config.toml
n_layer = 10
d_model = 128
n_experts = 96
experts_per_token = 4
d_expert = 64
d_shared_expert = 0
activation = "squared_reglu"
moe_layers = [0, 2, 4, 6, 8]
router_score = "softmax"
normalize_top_k = false
routed_scale = 1.0
balance_loss = 0.00741
balance_bias = false
init_std_router = 0.0217
lr_router = 0.0017
vocab_size = 5493
norm = "rmsnorm"
norm_eps = 1e-05
tie_embeddings = false
optimizer = "adamw"
lr = 0.00244
beta1 = 0.9
beta2 = 0.99
grad_clip = 1.0
batch_tokens = [65536, 131072, 262144]
seq_len = 256
train_tokens = 567400000
steps = 3839
dataset = "wikipedia_en"
Below are experts of layer 6 (counted from 0) of a mixture-of-experts language model. Rows are named router (the router's row for the expert) and show model dimensions 0-63. Each number is 200 + 40 x the weight over its row's rms, rounded and kept within 0 to 999.
After each expert's rows: a language model's description of what the expert responds to. This comes from a sample of Wikipedia text that the model never trained on.

# expert 9
router,145,222,181,131,212,248,197,204,190,233,192,172,211,167,145,181,236,151,127,161,224,214,255,191,178,211,176,208,232,159,225,141,192,195,124,112,171,195,196,164,142,203,178,184,214,220,220,165,128,260,199,212,103,153,205,241,182,142,261,202,196,201,213,245
It responds to: Name and nationality endings

# expert 38
router,174,154,117,149,218,195,202,183,191,258,191,216,178,236,142,149,259,210,212,188,221,208,220,172,251,169,205,225,186,90,204,229,253,207,181,223,217,257,173,225,228,174,229,163,197,170,164,157,167,236,228,229,134,207,224,227,197,152,258,222,172,191,235,228
It responds to: Lead-sentence subject endings

# expert 4
router,231,238,216,165,189,154,232,179,161,266,162,273,238,170,212,247,169,245,178,162,93,155,154,144,230,244,254,167,161,228,209,171,188,216,169,254,166,235,162,201,157,129,239,130,235,191,219,209,245,209,249,194,103,216,117,174,183,269,193,243,189,236,199,196
It responds to: Mid-word name fragments

# expert 41
router,185,135,206,192,265,240,243,189,239,203,154,248,278,138,153,164,191,162,243,151,226,211,272,234,133,230,195,199,227,95,172,177,185,188,160,192,178,245,148,230,171,149,291,185,207,141,148,156,253,233,274,194,90,207,199,223,212,162,171,244,133,211,177,275
It responds to: Subject pronouns, bio openings

# expert 39
router,225,190,185,234,138,202,267,195,183,169,174,201,274,208,227,254,118,206,158,184,233,234,183,141,216,172,237,135,188,203,182,199,196,185,191,232,209,134,218,188,187,168,186,283,226,154,149,237,211,143,215,195,223,239,130,222,210,234,176,201,233,134,263,216
It responds to: Quantifiers and conjunctions

# expert 11
router,166,240,227,281,224,210,166,158,192,224,188,134,288,219,206,133,135,164,157,229,239,186,176,172,182,130,203,190,302,198,175,203,265,214,167,161,258,237,244,234,239,187,202,214,172,168,172,269,192,184,180,170,269,152,188,199,247,147,241,213,191,252,225,188
It responds to: Prepositions after nouns/verbs

# expert 5
router,149,218,154,192,211,155,187,251,201,224,228,233,154,198,173,171,247,214,228,258,230,153,188,216,238,181,217,245,230,178,185,206,142,228,126,253,237,265,172,139,173,138,276,164,231,267,158,173,277,217,221,239,211,249,187,205,211,208,176,150,198,176,236,239
It responds to: Biological taxonomy fragments

# expert 44
router,225,134,253,157,172,266,223,283,187,197,180,124,249,234,185,206,159,207,252,160,178,267,251,233,221,248,230,197,280,162,235,145,193,187,167,192,223,209,169,201,232,248,157,228,211,262,140,162,178,97,159,156,131,258,209,244,227,263,226,249,244,130,186,233
It responds to: Adverb suffixes and list dashes

# expert 34
router,148,298,182,123,205,263,207,204,204,248,179,244,190,239,194,194,197,158,235,161,175,217,219,186,267,295,248,223,219,149,208,130,192,211,197,151,214,198,256,217,177,232,170,122,147,179,161,168,145,265,234,178,173,243,205,214,153,224,180,183,238,206,207,252
It responds to: Accented and foreign letters

# expert 29
router,176,155,170,188,226,202,183,196,186,159,261,177,239,158,238,277,246,264,133,262,232,171,217,199,206,110,273,193,162,187,161,212,154,212,177,206,263,197,126,137,223,212,237,205,227,177,254,169,252,217,221,196,243,226,261,172,200,231,286,190,240,201,225,170
It responds to: Table header word endings

# expert 26
router,257,221,222,168,214,223,167,147,133,174,177,186,199,206,225,251,249,223,254,235,162,233,233,233,267,260,194,196,216,267,209,229,243,137,226,200,182,187,274,130,281,160,206,195,244,132,199,222,203,147,164,181,241,189,187,161,207,241,255,189,261,180,296,201
It responds to: Common nouns and adjectives after determiners

# expert 47
router,206,153,221,202,207,183,173,193,207,197,257,209,254,148,182,244,256,249,139,243,159,110,214,142,255,195,179,134,163,195,186,229,112,176,138,253,163,227,183,161,176,180,196,134,180,195,246,157,250,169,267,242,171,145,125,147,184,159,180,237,155,259,141,240
It responds to: Short capitalized name pieces

# expert 18
router,157,222,154,169,199,187,203,269,184,230,227,275,205,213,157,176,245,205,236,223,203,250,249,146,190,154,188,196,178,131,254,164,187,231,200,253,256,265,219,175,227,226,223,198,157,273,130,192,168,198,270,104,140,210,183,216,233,146,214,238,171,167,244,234
It responds to: Commas and clause joiners

# expert 21
router,159,196,258,122,234,198,205,164,136,257,192,141,198,132,204,154,242,217,200,199,191,274,205,258,178,220,181,186,285,133,109,207,179,189,168,182,221,224,165,218,188,231,216,190,201,163,152,120,193,182,253,226,185,207,212,215,221,236,149,188,144,212,252,252
It responds to: Foreign name fragments

# expert 17
router,235,185,223,128,210,175,128,237,191,166,225,256,178,212,180,218,271,151,202,206,207,228,164,214,238,185,187,232,206,220,233,195,171,163,301,246,186,143,186,210,229,247,197,245,226,227,203,201,237,227,238,276,170,212,180,150,207,228,241,264,265,229,202,193
It responds to: Year starts, word prefixes

# expert 13
router,214,225,157,243,204,183,148,163,199,149,176,124,238,165,181,191,218,158,208,225,207,220,219,175,174,274,156,272,195,233,165,170,216,193,240,284,178,127,173,244,258,208,138,249,206,200,216,236,195,176,173,181,239,203,177,150,193,219,177,180,171,177,238,268
It responds to: Digits and quantity nouns

# expert 58
router,199,172,158,195,213,164,189,243,218,176,226,239,206,228,170,182,246,220,210,237,221,236,233,182,259,163,146,221,140,169,240,212,232,237,246,265,207,295,256,186,242,207,167,232,164,281,144,180,180,147,234,94,147,215,192,247,221,193,242,242,191,166,199,251
It responds to: Clause-joining commas, conjunctions

# expert 48
router,148,208,175,161,177,219,202,214,203,212,155,263,158,176,201,171,235,156,214,241,230,199,215,187,218,195,176,237,291,97,208,218,170,196,148,225,175,184,162,159,156,199,217,173,216,223,202,133,197,189,243,188,227,217,220,166,141,190,116,168,184,179,267,284
It responds to: Taxon endings and line ends

# expert 54
router,156,217,135,236,212,120,162,223,184,197,204,145,221,140,160,197,215,166,262,218,199,192,189,291,122,198,189,285,166,215,179,250,157,231,180,246,166,240,148,170,224,152,153,182,208,260,162,164,235,134,124,261,219,193,200,192,195,225,123,127,138,224,245,261
It responds to: Numbers and unit symbols

# expert 20
router,157,195,237,197,199,206,213,272,239,232,195,193,315,157,161,201,164,249,198,203,184,182,125,206,194,206,231,163,213,276,159,305,137,170,199,257,199,196,179,170,178,157,191,247,204,240,161,196,208,111,189,240,172,183,202,224,207,182,144,174,153,247,255,187
It responds to: Mid-word pieces after capitals

# expert 50
router,206,175,269,227,186,179,186,222,227,190,172,205,171,132,216,196,293,206,173,144,135,172,190,172,178,273,201,196,112,247,217,170,217,148,166,187,129,172,219,195,189,262,147,239,180,211,190,221,156,146,242,216,242,212,153,132,177,230,244,262,216,193,213,239
It responds to: Digits and consonant-cluster starts

# expert 16
router,210,172,146,131,156,218,213,228,183,180,173,143,252,203,247,207,185,212,227,162,222,211,149,125,316,261,188,216,194,308,198,249,168,140,175,256,176,147,271,178,272,199,145,177,212,252,233,219,226,236,127,212,182,253,191,132,227,273,214,264,212,240,221,176
It responds to: Articles and hyphen compounds

# expert 2
router,164,201,216,169,216,207,196,191,227,200,218,240,274,193,258,256,175,243,152,139,237,193,140,249,191,119,163,146,187,202,152,169,179,158,133,189,203,228,195,120,147,213,183,256,201,215,205,189,200,216,192,239,159,182,197,230,226,232,230,233,150,171,188,208
It responds to: Place-name word pieces

# expert 14
router,138,210,253,154,211,198,221,224,198,274,222,206,214,212,175,204,236,207,191,159,174,180,239,114,231,251,229,190,227,150,197,190,112,145,164,196,245,201,136,169,136,226,188,181,186,236,235,163,189,226,250,187,230,161,158,146,157,212,116,196,139,158,228,250
It responds to: Parentheses and non-Latin script

# expert 57
router,212,278,219,225,221,151,232,201,165,181,205,215,206,277,198,254,188,234,217,198,219,177,141,171,213,128,213,179,208,276,261,182,143,178,277,157,238,194,261,215,256,141,205,248,208,139,231,284,183,241,93,166,265,197,146,206,190,190,254,142,202,221,217,170
It responds to: Word after a preposition

# expert 25
router,257,204,226,158,222,130,151,199,205,174,192,158,220,228,168,241,212,254,206,199,215,216,126,189,193,193,240,226,203,232,193,223,209,170,221,134,175,129,210,148,272,179,232,253,233,193,216,174,213,223,149,159,228,238,209,146,178,180,224,225,207,227,271,167
It responds to: Awards and education terms

# expert 19
router,167,264,180,152,189,198,224,157,224,252,251,214,153,153,217,147,173,201,201,219,195,290,247,199,131,231,201,265,178,212,135,185,207,206,225,138,169,170,203,144,154,172,181,192,157,219,195,136,145,231,218,275,221,221,208,198,174,218,195,165,251,169,201,229
It responds to: Name-ending word pieces

# expert 55
router,157,167,243,172,245,234,204,196,210,209,171,93,230,204,168,177,165,205,194,208,255,188,242,206,149,157,212,262,164,176,148,218,198,190,217,185,177,183,127,187,252,185,183,175,166,159,207,241,189,195,224,234,184,176,281,154,192,228,296,184,217,223,191,177
It responds to: Career and activity nouns

# expert 43
router,148,183,277,153,145,219,172,184,205,204,216,272,239,167,207,250,234,210,231,219,275,217,223,188,127,179,219,134,256,119,217,190,153,248,276,223,164,169,212,288,169,161,160,241,258,200,146,161,169,278,219,173,149,191,243,183,199,138,191,216,208,175,135,237
It responds to: Date digits and months

# expert 6
router,237,215,149,240,183,125,138,235,196,131,221,205,249,159,174,240,271,169,210,258,173,196,164,265,191,160,182,281,175,189,166,270,162,247,212,252,163,243,134,153,155,190,156,147,232,170,211,189,267,211,176,355,244,162,237,146,168,177,184,183,213,249,142,190
It responds to: Infobox field names

# expert 27
router,160,200,222,135,246,209,273,176,238,232,215,220,195,197,228,174,204,201,220,115,212,236,234,162,163,244,258,139,280,161,146,172,253,194,183,166,249,236,150,268,138,264,209,249,245,191,193,212,246,201,263,211,167,235,220,204,132,199,196,259,203,245,204,178
It responds to: Surname and first-name pieces

# expert 35
router,248,260,201,192,139,203,237,152,208,249,242,206,248,243,254,152,206,201,219,210,167,225,160,253,242,118,182,127,210,202,227,214,188,196,207,169,194,124,170,217,117,187,192,253,175,162,120,229,224,207,129,198,181,224,169,251,144,224,187,192,238,174,235,147
It responds to: Place and foreign names

# expert 40
router,189,229,211,190,156,241,186,231,141,208,167,138,165,145,187,273,241,158,239,232,210,189,238,261,156,206,201,183,281,159,225,249,189,203,173,219,177,195,201,200,227,206,228,206,244,158,174,255,218,153,134,147,225,221,173,194,185,257,347,204,248,175,196,260
It responds to: Participle and adjective endings

# expert 45
router,197,227,199,276,182,254,187,193,167,151,165,231,181,265,195,188,170,205,257,222,198,196,178,200,214,170,230,127,157,234,222,155,222,208,299,154,215,130,183,152,234,224,202,270,201,159,247,205,183,200,129,203,291,231,160,238,180,191,233,148,270,167,218,154
It responds to: Latinate word middles

# expert 22
router,182,223,176,262,206,212,188,238,218,162,208,192,156,173,187,252,141,186,225,191,197,166,239,180,233,181,184,255,158,225,228,175,152,276,154,206,196,245,228,148,259,203,158,127,209,254,226,151,201,135,125,184,262,193,173,182,254,210,169,165,131,199,229,185
It responds to: Prepositions in descriptions

# expert 33
router,168,222,197,176,215,177,163,201,146,196,151,242,97,184,220,185,297,207,139,198,179,206,257,266,214,99,195,186,157,250,243,175,178,224,195,141,169,217,196,191,217,186,194,161,251,176,223,222,166,188,166,220,276,212,213,187,218,138,222,179,244,189,185,227
It responds to: Table cells, mid-word pieces

# expert 30
router,194,237,238,259,200,190,270,250,239,205,222,214,224,163,202,201,171,130,194,127,216,263,283,70,206,264,155,142,208,199,182,247,246,200,242,193,218,171,223,163,232,213,210,220,179,263,196,169,179,198,252,157,196,168,159,143,232,140,129,284,206,211,148,173
It responds to: Sentence-opening words

# expert 32
router,206,187,136,184,207,175,129,175,188,170,245,183,264,144,165,228,244,129,220,254,219,197,171,252,185,134,190,268,131,189,158,270,162,222,252,247,190,231,145,200,180,223,142,153,206,159,179,225,244,252,211,176,248,203,272,167,134,171,240,156,210,254,169,167
It responds to: Infobox and list field labels

# expert 37
router,174,165,164,249,185,243,216,206,210,204,164,205,156,202,194,198,135,218,206,129,207,207,312,131,207,213,252,149,201,214,242,145,258,205,165,203,151,226,188,260,197,223,207,170,144,99,134,160,181,143,236,244,207,215,192,226,273,179,154,198,238,198,251,231
It responds to: Auxiliaries after subjects

# expert 52
router,154,170,120,297,144,189,227,202,248,138,197,200,159,188,232,230,155,248,208,205,230,167,278,137,265,230,207,182,291,241,223,215,171,198,173,219,248,245,183,252,156,225,218,146,210,174,207,181,208,181,158,184,219,152,240,144,243,174,136,244,166,216,208,248
It responds to: Line ends before headings

# expert 3
router,274,225,233,129,286,213,161,159,179,217,248,270,176,268,198,255,239,156,244,157,233,147,204,142,192,264,185,149,228,256,214,217,165,111,169,191,194,246,236,241,149,142,216,254,200,204,136,183,219,178,205,218,233,215,115,131,198,214,205,159,231,237,230,233
It responds to: Possessive-led noun starts